python train.py --n_layer=8 --d_model=192 --n_experts=128 --experts_per_token=8 --d_expert=32 --d_shared_expert=64 --activation="tanh_gelu" --moe_layers=[1, 2, 3, 4, 5, 6, 7] --router_score="softmax" --normalize_top_k=false --routed_scale=4.0 --balance_loss=0.00525 --balance_bias=false --router_noise=0.1 --router_cosine_scale=10.0 --shared_expert_gate=true --init_std_router=0.00938 --lr_router=0.00186 --vocab_size=8192 --norm="rmsnorm" --norm_eps=1e-05 --tie_embeddings=true --optimizer="muon_variant" --lr=0.0124 --beta1=0.95 --batch_tokens=65536 --seq_len=1024 --train_tokens=565900000 --steps=8635 --dataset="wikipedia_en"
Below are experts of layer 5 (counted from 0) of a mixture-of-experts language model. Rows are named router (the router's row for the expert), up (a neuron's input weights, with its number), down (a neuron's output weights, with its number) and show model dimensions 128-191. Each number is 128 + 32 x the weight over its row's rms, rounded and kept within 0 to 255.
Before each expert's rows: a language model's description of what the expert responds to. This comes from a sample of Wikipedia text that the model never trained on.

# expert 54
Capital initial letters. Single capital letters opening a word after a quote, parenthesis or heading break, such as R in Rain or H in Historic.
router [ 73 105  96 145 103 167 175 170 115  92 156 124 169 128 143 129 148 114 115 154 115 124 158 133 130 125 136 109 102 129  90 137 129 156 216  90 118 165 111 164 145 164 138 160  49 185 151 178 143  93 153 110 162 173 175 153  62 134 142 157 144 193 161  81]
up0 [105 151 140 128 136 139  96 177  97  79 121 102  64 109 138 191  89 163  93 115  78 114 170 153 159 117 186 133 101 151  91 120 129 165  98  68 147 112 139 189 104 140  90  92 180 103 162 133  99  88 153 103 128 118 167 136 170 164  86  83 152 220 199  80]
down0 [195 186 145 109  86 151  99 179  78 111 132 136 140 131 135  98 138 137 154 184 116 169  86 145 190 106 125 127 114  96  80 123 132 104 213 128 126 100  85 163 158 126 191 115 166 174 158  74 163 113  36 111 134 115  96  81 160 117 168  97  96  83 123 179]
up1 [131 101 177 103 143 141 135 128 103 144 193 125 124 109 167 142 121  63 139 111 130 100 109 138 105 121 117 127  93 102 136  99 151 122 124  65 157 103 126  80 119 158 125 150  65 170 123  81 118 170 116  75 147 129 133 106 142 174 171 163 153 125  73  99]
down1 [ 91 141 149 175  77 166 110  96 137 145 117 171 156 160 121 206  92 173 117 149 131 137 113  98 175  46 105 130 142 124 152  91 147 204 155 182 126 153 103 101 166 154  81 109  93  95 130 202 121 134 125 103 143 127 101  87 166 126 156 133 150 174  99 117]
up2 [125 145 121 102 131 141 121 109 163 135 131 131 127 131 159 144 120 107 139 108 157  72 135 162 163 122 133  84 134  79  88 142  99  93 163 138 127 136 100 157  97 136  64 137 113 126 117 128 113 139  89 112 121 154  81 119 151  34 112 196 112 151 153 154]
down2 [158  97  88 136 124 127 159 186 129 135 111  38 114 179 158 115 123 129  79 154 164 152 171 160 125 151  74 112 137 185 166 129 164 183 133  97 126 165 169 149  94  94 134 126  73 159 108 180 161 146 132 130 183  77 169 122 107 121 153 122 131 140 111 145]
up3 [114 111 149 111 122 158 136 110 128 101  98 167 107  69 159 147  94 197 153  95 144 119 131  95 122  69 126 120 111 142 101 142 116 152 133 130 132 151 162 107 121 135 158 158  95 217  57  89 146 162 169 137  99  92 218 135 130 105 174 152 145 115 139 137]
down3 [122  95 147  99 116 137 121 128  86  84 147 145 171 146  92 127 114 103 118 150 151 206 174 164 157 100 159 123 128 171 154 130 142 151 126 137 120 163 122  96 153 152 105 152 109  94 122 139 147  71 176 125  48 151 124 121 139 129 177 129 186 129 183 157]
up4 [128  85 108 160 134 147 146 143 126 119 144 100 146 138 104 133 172 115 112 126 109 154  57  91 182 126 136 152 130  93 137  83  72 162 128  78 175 107 164 160  85 162 103 102  83 147 130  88 113 110  76 151 105 104 142 126 145 108 116 202 194 116 116 102]
down4 [113 140 140 115 162 207 128  88 203 140 140 191 102 137 180 111 177  99 103 113 170  88 120 147 124 107 114 120  97  86 116  98 116 105  99  97 102  91 148 137 141  39 141 106 120 129 125 106 108 157  99 100  96 161 117 110 137 169  70  86 166  75 166 121]
up5 [172 170 201  80  66 131 155 129 114 139 122 144  94 152 121 150  72 163 141  83  54 174 138 135 105 183 141 115 162 130  75 119 100  50 176 113  68 144  98 123 128 162 175 101 142 124 172 127 168 154 120 155 182  63 164 148 147 101 117 160 160 131 172 150]
down5 [100 144 152  79 138  95 137  96 118 167  98 109 157  90 152  88 135 148 113 110 143 100 184  90 137 182 102 183 127 121 144 156 158 131 148 148 155  88 125  48 119 208  61  90 133 100  91 113 108 122 175 177  83 167 137  97  94 132 122 159 129 122 151 176]
up6 [111 127  87 143 124 143 121 128 140 161 177 184 106 123 150 121 135 128 122  96 116 124 164 137  86 124 157 110 128  89 155 114 116 176  86 156 158  75 114  96 127 157 141  88 155 225 109 126 101 106  79 157 154 102 171 192 164 114 109 178 130 133  98  14]
down6 [161 105 101 141 145  91 134 136 104 112 109 134 152 122 155 170 129 136 169 107 117 111 164 134 135 113 105 186 123 160 116 136 137 152 116  95 103 154 147 144 125 168 112 126 119 170  79 114 137  50 121 109  65 116 108 132  93 170  81  51 100 138 136 152]
up7 [127 112 130 140  97 184 134 101 157 112 146 155 102 113 129  86 162 158 101 169 145 113 167 111  94 140 137 165 134 141 152  84 126 150  77  74 136 141 170 148 153 102 155 120 108 138 158 133 157 119  98 123 155 140  91 125 147 112 148 184 152 101  89 163]
down7 [147 149  62 116 103 141 112 144 160 168  68 158 138 134 146 132  93 116 129 103 131 101 150 142 174  92  81 131 123 164 104 139 120  66 190 193 164 136 133 109 119 119 179 118 147 142 125 179 144 152  85 153 145 168 141 162 147 165 120 122  94 147 140 170]
up8 [117 141  98 110 126 116 141 131 154 148 184  75 163 110 129 173 161 170 128 121 165 168 113 127 116  84 125 121 141 170 107 179 115  96 114  76 132 125 125 115 107 168 156 143 110 196 114 148 140 105 136 113 142 127  88 100 123 145 134 124 134 138 100  88]
down8 [199 123  99 119 183 122 151 114 160 100  54 170 130  65 106  74 180 135 115  60 132 121 122 138 187 149 145 124 128  90 175 169 137  80  68 110 150 113 101 124 104  98 125 105 145 192 130 148 117 107 137  88  91 144 147 158 214 145  98  75 133 183  97  61]
up9 [ 79 103 101 119 169 127 154 103 152 118 112 135 151  84 115 158 113 147 118 110  41 138 147 152 124 180 180 148 100 110 156 150  68 153  93 149 179 113 104 122 135  93 167 110 131 157 104 117  80  98 102 103 134 140 122 111  94  90 133 122 172  97  51  30]
down9 [175 141 193 127 125 109 126 166 128 155  86 115 170 138 110 123 171 148  64 160 142 132 150 127 186 105 137 123 118 159  68  66 142 107 136 139 140 130 126 162 104 154 110 110 114 103 127 113 167 143 129  75  89  89  86 105  72 130  80 128 120 131 168 124]
up10 [148 129 112 148 128 180 146 166 166  62 173 151 148 158 161 159 117  98 107  93  89  92 136 129 139 172 156  99 120 180  98 114 186 157 110 144 110  84 120 155 131 182 155 117 180 161 148 158 158 111 122 105 164 143 150 141 115 166 100 137 142 106 136  98]
down10 [137 114 162 125 185  77 118 169 126  82 132 149 148 103 139  49  97 102 154 163 124 111 155 138  87  86 136 206 170 178  60 103 104 136 105 100 166  64 102 133 113 110 164 143 142  89 180 127  64 120 163 113 161 111 106 105 100 125 128 107  92 180 140  97]
up11 [128 139 119 180 202 117 126 163 102 130 115 157 175 163 123 193 103 138  91 165  88 140  88  92 138 120 136 104 134  75  74  91 146 130 139  96  73 126  71 113 122 123 125 115  92  91  72 139  81  97 132 144 141 115 109  97 117 134 142 160 160 167 161 104]
down11 [172  90 127 141 180 161  54 129  66 180 159 150 122 132 140 162 130 138 103 104 127 130 149 143 139 135 108 139 147 151  52 130  90 112 141 145 157 126  89 107  74  94 102 122  53 122 123 135 113 145 174 109  96 192 102 122  75  76 115 155 142 137  93 118]
up12 [172 178 107 128 173 223 160 117 151 137 150 179 205  84 140 124 131 160 133 139 114 150 145 130 141 115 127  94 105 149 159 106 131 164 150 133  72  85 103 147 162 134  97 178 130 115  83 128  96 135 175 104 225 126 110 134 200  87 100 174 121 128 175 151]
down12 [144  47 153  87 135 145  90 118 112 162 163 106 114  62 177 118 157  95 109 131 156 177 110 128 119  88 182 162 136 139 169 162 101 100 125 176 100 143 140 180 106  69 135 126 121 107 119 105 158 157 158 201 136 208  77 151 131 102 127 122 155 144  90 144]
up13 [142 137 170 128 100 150 155 123 103 167 156 118 148 120 144 120 142 135 150 133 163 119  82 106 101 172 109 151 115 118 117 143 105 159 120 130 108 150 220 175 109 116 127 102  83 118 142 143 135 126 117 160  99  69 171 155 161 102 137 108 214  72 175  39]
down13 [ 89 166 158 134 184 114  53 178 118 187 125 146 212 156 107 132 144 129 139 149  65 175 103  77 126 114 145  62  66 129 123 147 111 120 182 122 115 212 148 129  87 137 141 140 136 108 138 158 168 154 126 105 134 142 183 150 167 148 109 147 135 145 109 110]
up14 [ 95 196 128 136 144 102 200 116 132 128 162 162 112 117 226 126 121 150 179 141 126 197 119 121  95 198 182 133 201  80 127 135 157 105 136  98 100 142 130  90 141 123 103 139  54 128 130 148 137 164 138 186 138 154 137 132 159 104 138 141 156 140 105 115]
down14 [103 159 164 119 125  94 139  91  91 111 176  96 126  78 125 140 147 119 165  93 142 124 171 135 135 118 120 125 140 141 125 103 166 110 146 105  99 134 127  91 114 128  98 132 170 128 137 134  83  82 126 100 126  96 129 168 128 150 184  78 142 194 190 134]
up15 [183  77 122 132 108 139 160 129 111  86 149 149  87  82  96  93  89 133 145 100 134 137 127 150 128  83 105 113 193 144  78 153 138 133 109  91  60 105 161 144 147 139 173 149  55 133 129 135 161  75 183 169 203 104 124 121 184 114 157 119 172 148 197 140]
down15 [ 60 131 130 145  78 171 134 117 153 137  83 138 117 138 120 143  86 103 129 117 162 104 144 148  95 130  97  99 139 164 141 139  69 147 101 153 105 100 143 149 128 160 140 106  56  86 133  88 121 147 123 134 114 126 131 120 139 107 136 188 102 105 129  92]
up16 [164 143 141 122 197 139  86 162 161 109 148  91 166 141 185 144 166 105 121 135  93 121  83 124 143 172 100 150 159 130  85 153 150 111 137 137 190 124 142 145 101 147 121 153 106 125 145 115 168 168 133 145 151 154 128 138 153 130 116 147 152 174 110 126]
down16 [153 117 100  99  82  79 115 126 112 229 131  73  91 114  99 129 123 176  96 158 100 108 158 130 100 118 144 121 172  70 118  88  44 160 156 106 168 179 127  59 175 170 102  80 100 121 109 113 144 172 185  98 143 154 123 118  70 130  99 118 115 105 120 109]
up17 [ 45 106 138  90 123 141 170  70  79 218 169 133 103 151  89 132 174 107 107 136 110 190 107 141 128 126 138 112  72 136 124 132 135 144 149 180 124 187 127 121 142 130 150 105  82 124 105 135 122  88  95 133 157 168 189 115 147  95 150 129 120 140 160  72]
down17 [105 103 112 129  80 103  94 173 173 151  87  89 156 128 114  96 157 111 125 140  99  59 187  71  92 137 196 121 168  83 134 143  92 120 146 110 149 134 120 193 145 137 126 148 144 179 154 123  77 102 125 136 109 132  60 129 131 148 176  99 140  98  96 129]
up18 [152 134 124  61  95  88 127 151 206  97  81 141 115 113 167 113  84 161 148 130 122  99 156 115 118 132 169 173 107 157 145 119 127  30 109 149  99 105  75 129 152 203 119 148 157 108 149 173  85 115 121 159 154 149 135  98 120 105  61 166 125 186 177  93]
down18 [100 152 150 138 151 141  98 141 108 140 158 110  89  79  79 134 127 116 162 165 166 166 144  92 137  62  96 124 133 150 134 115 139 169 129 163 164 113 151 164  99 188 134 112 166 157 161 145 106 133 130 143 200 130 141 144  97  91 115 123 159 145 173 147]
up19 [127 116 168 157 137 167 129  78 126 111 140 122 153 130 166  99 104  87 174 125 114 181 150 178 118 152 132 140 141 131 108 140 151 163 139 131 177 112 171 132 139 182 132 117 114 111  97 154 125 136 142 198 114 141 155 103 113 159 152 143 153 101 146  93]
down19 [157 174 140 131 120  79 148 147 149  91 124 161 154 141 115 171 156 105 126 151 105 136  86 119  95 102  88 104 122 108 124  93 110  91 148 192 170 120 152 110 165  75 138 144  89 106 169 175 179  90  87  87 137 124  83 194 130  88 135 105 108 118  82 118]
up20 [146 105 110 137 150 134 133 128 115  68 111 177 151 124 168 142 142 161 138  91 159 197 125 136 124 132 121 183 101 218 109  85 131 170 141 154 138 103  96 149 130 133 139 216  69 190 126 167 200  87 109  99  96 143 109 122 178 114 162 197 102 151 158 110]
down20 [122 104 122 200 132  80 100 106 134 161 144 136 113 102 113 124 167 120 102 134 174  91 128  85 147 157 157 168 129 126 121 156 162  69 102 193 128 105 144 111  94 112 154 138 124 129 148  70 102 186 121 169  90 139 132  99 160 171 129 110 217  89 121 144]
up21 [120 145 151 110 102 136 126 178 119 168 142  95  98 103 128  98  91 101  95 142 122 138  64 210  85 125 128  78 139 123 143 145 142 141 126  93 109 173 168 167 171 112  75 188 106  66 101 136 146 150 146 117 166  71  92 144 147 100 119 152 217 178 156 116]
down21 [175 139 133 177 166  64  81 144 162 119  97 131 134 122 100 137 138 129 163 122 123 149 196 129 151 105  88  89 117 178 176 127 171  92 167 186  84 137 125 167 126 148 121 103 142 112 129 184 132 176 140 165 132 138 121 173 123 184 112  82  81 139  79 120]
up22 [170 105 154 147 108 115 136 115 139 135 160  73 135 124  74 145 149 114 111 101 106  99 149 114 119 171 161 137 121 130 115 178 129 111 157 184 170 152 141 123  29 191  99 121 164 184 162 149  79 183 134 198 122 154 168 113 175  96 137 119  98 175 120  71]
down22 [165 134 193 111  93 111 121 148 142 120 156  94 155 148  88 165 124 152 111 148 132 103 162 120 133 179  68 127  78 197 183 119 128  84  80 172 180 107 111 150 119 187 144 123 148 102 106 170 157 162 153 104 124 117 111 146 198 119 106 133  83 169 147 126]
up23 [170 105  79 125 159 137 112 115 125 134 113 112  41 141 163 110 138 159 127 167 166 159 183 105 136 128 157 143 154  82 126 135 142 146 103 183  95  67 130 126 123 157 166  77 113 129 154 129 117 124 127 156 111  83 169 119 110 167 114  45 144 181 100  60]
down23 [ 98 121 139 117 141 128 140 133 164 128 105  90 116  79 135 116 109 128 154  91  87 132  93 181 110 125 106 141 117 101 156 122 115  79  99 125 132 143  59 168 169 138 131 176  90 216 148 116 149 134  90 133 154 140 137 133 121  78 121  71  76 126 159 162]
up24 [124 108 195  82 121 177 188 120 121 146 170  77 112  72 197 128 125 175 118 155  49  98 113 156 120 140 110 133 166 123 103  94 102 145 116 130 119 122  67 125 134 133 153 155 123 122 180 107  84 152 146 143 130 133 110 107 159 152 119  88  28 150 178 116]
down24 [149 107  83  89  86 116 158 100 107 130 161 130 169 189 129 144 104  91 105 112 177 108 131 148 153 125 163 124 118 117 138  96 106 115 104 159 113 114 147 128 113 136 188 194  77 152 153 104  93  62 125 167 123 111 128 154 171 168  97  80 156 204 145 147]
up25 [102 152 163 143 161 123 182 175 155 114 189 138 155 116 114 177 118 147 133 147 145 115 148 133 115 152 134  79 153  83 141 157 101  94  87 141 154 104  92 166 113 146 200 111 108 175 136 102 114  90 117 113  93  75 134 125 111 159 105 115 174 139 137  85]
down25 [152 118  90 133 164 139 143 153  75 176 135 118 147 114  64  57  93 152 155 111 144 142 160 144 142 155 116 134 127 131 122  71 172  83 162 143  70 154 174  71 133 140 137 126 155 107 128 202 200 144 115 112 135  99  98 187 113 142 172 136 165 151 134 130]
up26 [ 80 101 102 116 119  94 165 186 146 104 152 135 137 117 124 150 132  80 137 121  94 111  86 115  94 118 138 150 122 152 145 150 117 142  89  82 118 123  80  80 148 152  87 147 171 164 130 163 167 127 167 145 193 107  76  90 130 155 157 162 138 155 124 137]
down26 [130 127 152 147 157 105 147 170 156 122 125  84 118 186  77  90 178 171 106 181 157 156 123 154 105 128  84 104  85  86 181  81  86  92 130 136 155 126 127 130 118 140 141  74  87 129 109 151 142 163 111 173 125 130 111  93  88  91  62 174 133 179 191 104]
up27 [ 99 115 126 106 112 104 126 123  70 158 184  90  98 162 191 206 165  59 113 180 165  79  81 113 101 124 111 197 102 133 108 136 138 166  90  62 137 121 126  69 161 162 171 140 136 189 113 180 155 128 132 195 135 105 149 159 172 161 102 137 145 174 150 129]
down27 [147 120 129 175 132 151 122 163 106 175 107 156 115 151 114 121 192 111 140 118 140 185 136 109 156 142 169 126 129  39 128 133 152 109  86  82 119 119 199 126 115  64 146 101 159 143 158 110  77  93 127 177 151 119  46 137 103 140 132 162  92  90  72 168]
up28 [118 167 136  59  94 147 123 118 118 122 139 174 106 124 147 161  43 125 120 163 134  77  98 160  75 219  87 134 145 180  43 125 117 184  95 163 117 153 190 118 119 108 122 121 130 166 121 141 104 176 174  78 184 131 113 175 158 111  85 205 127 141 151 108]
down28 [150 128 128 119 137 187 167  79  85 119 126  85 123 105 141 121 139 139 168  98 159  93 169  76 155 129 207 111 169 185  97 155  81 115  63 184 125  86  74  95 125 162 102 153 130  55 129 107 174 135 104 110 126 139 115  80  90 145 135  81 116 121 152 109]
up29 [152 193 163 102 189 179  89  90 122  93 121 103 149 109 187 132 130 101 178 100 161 127 124  95 127 150 111 132 129 134 106  65 107  91  91 129 111  89 164 179  97 216  67 137 121  96  95 128 101 101 103 145 145 154 160  83 149 148  87  95 194 176 149 171]
down29 [148 126 161 103 168 140 192 155 169 103  35 130 154 105  63 124 179 128 128 189 108 172 126 129 136 140 132 110 123 116  79 151 115  84 114 123  51 148  57 202 135 126 144 140 132 145 121 156  97 143 131 147 113 105 105 106 121 152 159 116 107 120 133  89]
up30 [117 180 183 189  94 165 136 190 113  75 146 123 164 140  88 114 111 173 188 114 112 122 148 162 125 179  61 145 151 135 118 126 112 159 191 141 124 102 132 159 164 114  78  88  99 119 158 152 154 116 160 134 114 123 163 141 120 134 109 141 152  90  83 147]
down30 [146 186  66 150 143 102 173 124  98 165 131 149 110 154 159 129 132 148 118 116  74 199  55 119 176  77 142 166 140 160 130 138 136 131 122 157 101 165 171 111 119 113 159  89 118 160 116 163 130 100  93 111 129 104 104 122  81  76  29 168 135 153 157  81]
up31 [152 144 159 135 129 116 118 124 169 170 127 110 123 125 120 151 134  98  53 138 124 105 141 173  89 111 108 188 151 121  53 124 103 177 153 123 133  99  84 160 120 129  89 142 106 144 122 166 123  56 119 137 132 100  94  49 136 104  37 171 146 154 123 109]
down31 [ 76  94 115 131 149  96  90 125 122  86 112 162 173 132 140 148 137 144 175  78 121 120 154 138 145 120 117  78 135 106 152 127 150 123 151 160 127 101 180 137 153  72 149 138 125 135  75 162 135 122 155  91 111  80 122 148 198 125 188 118 129 134  98 120]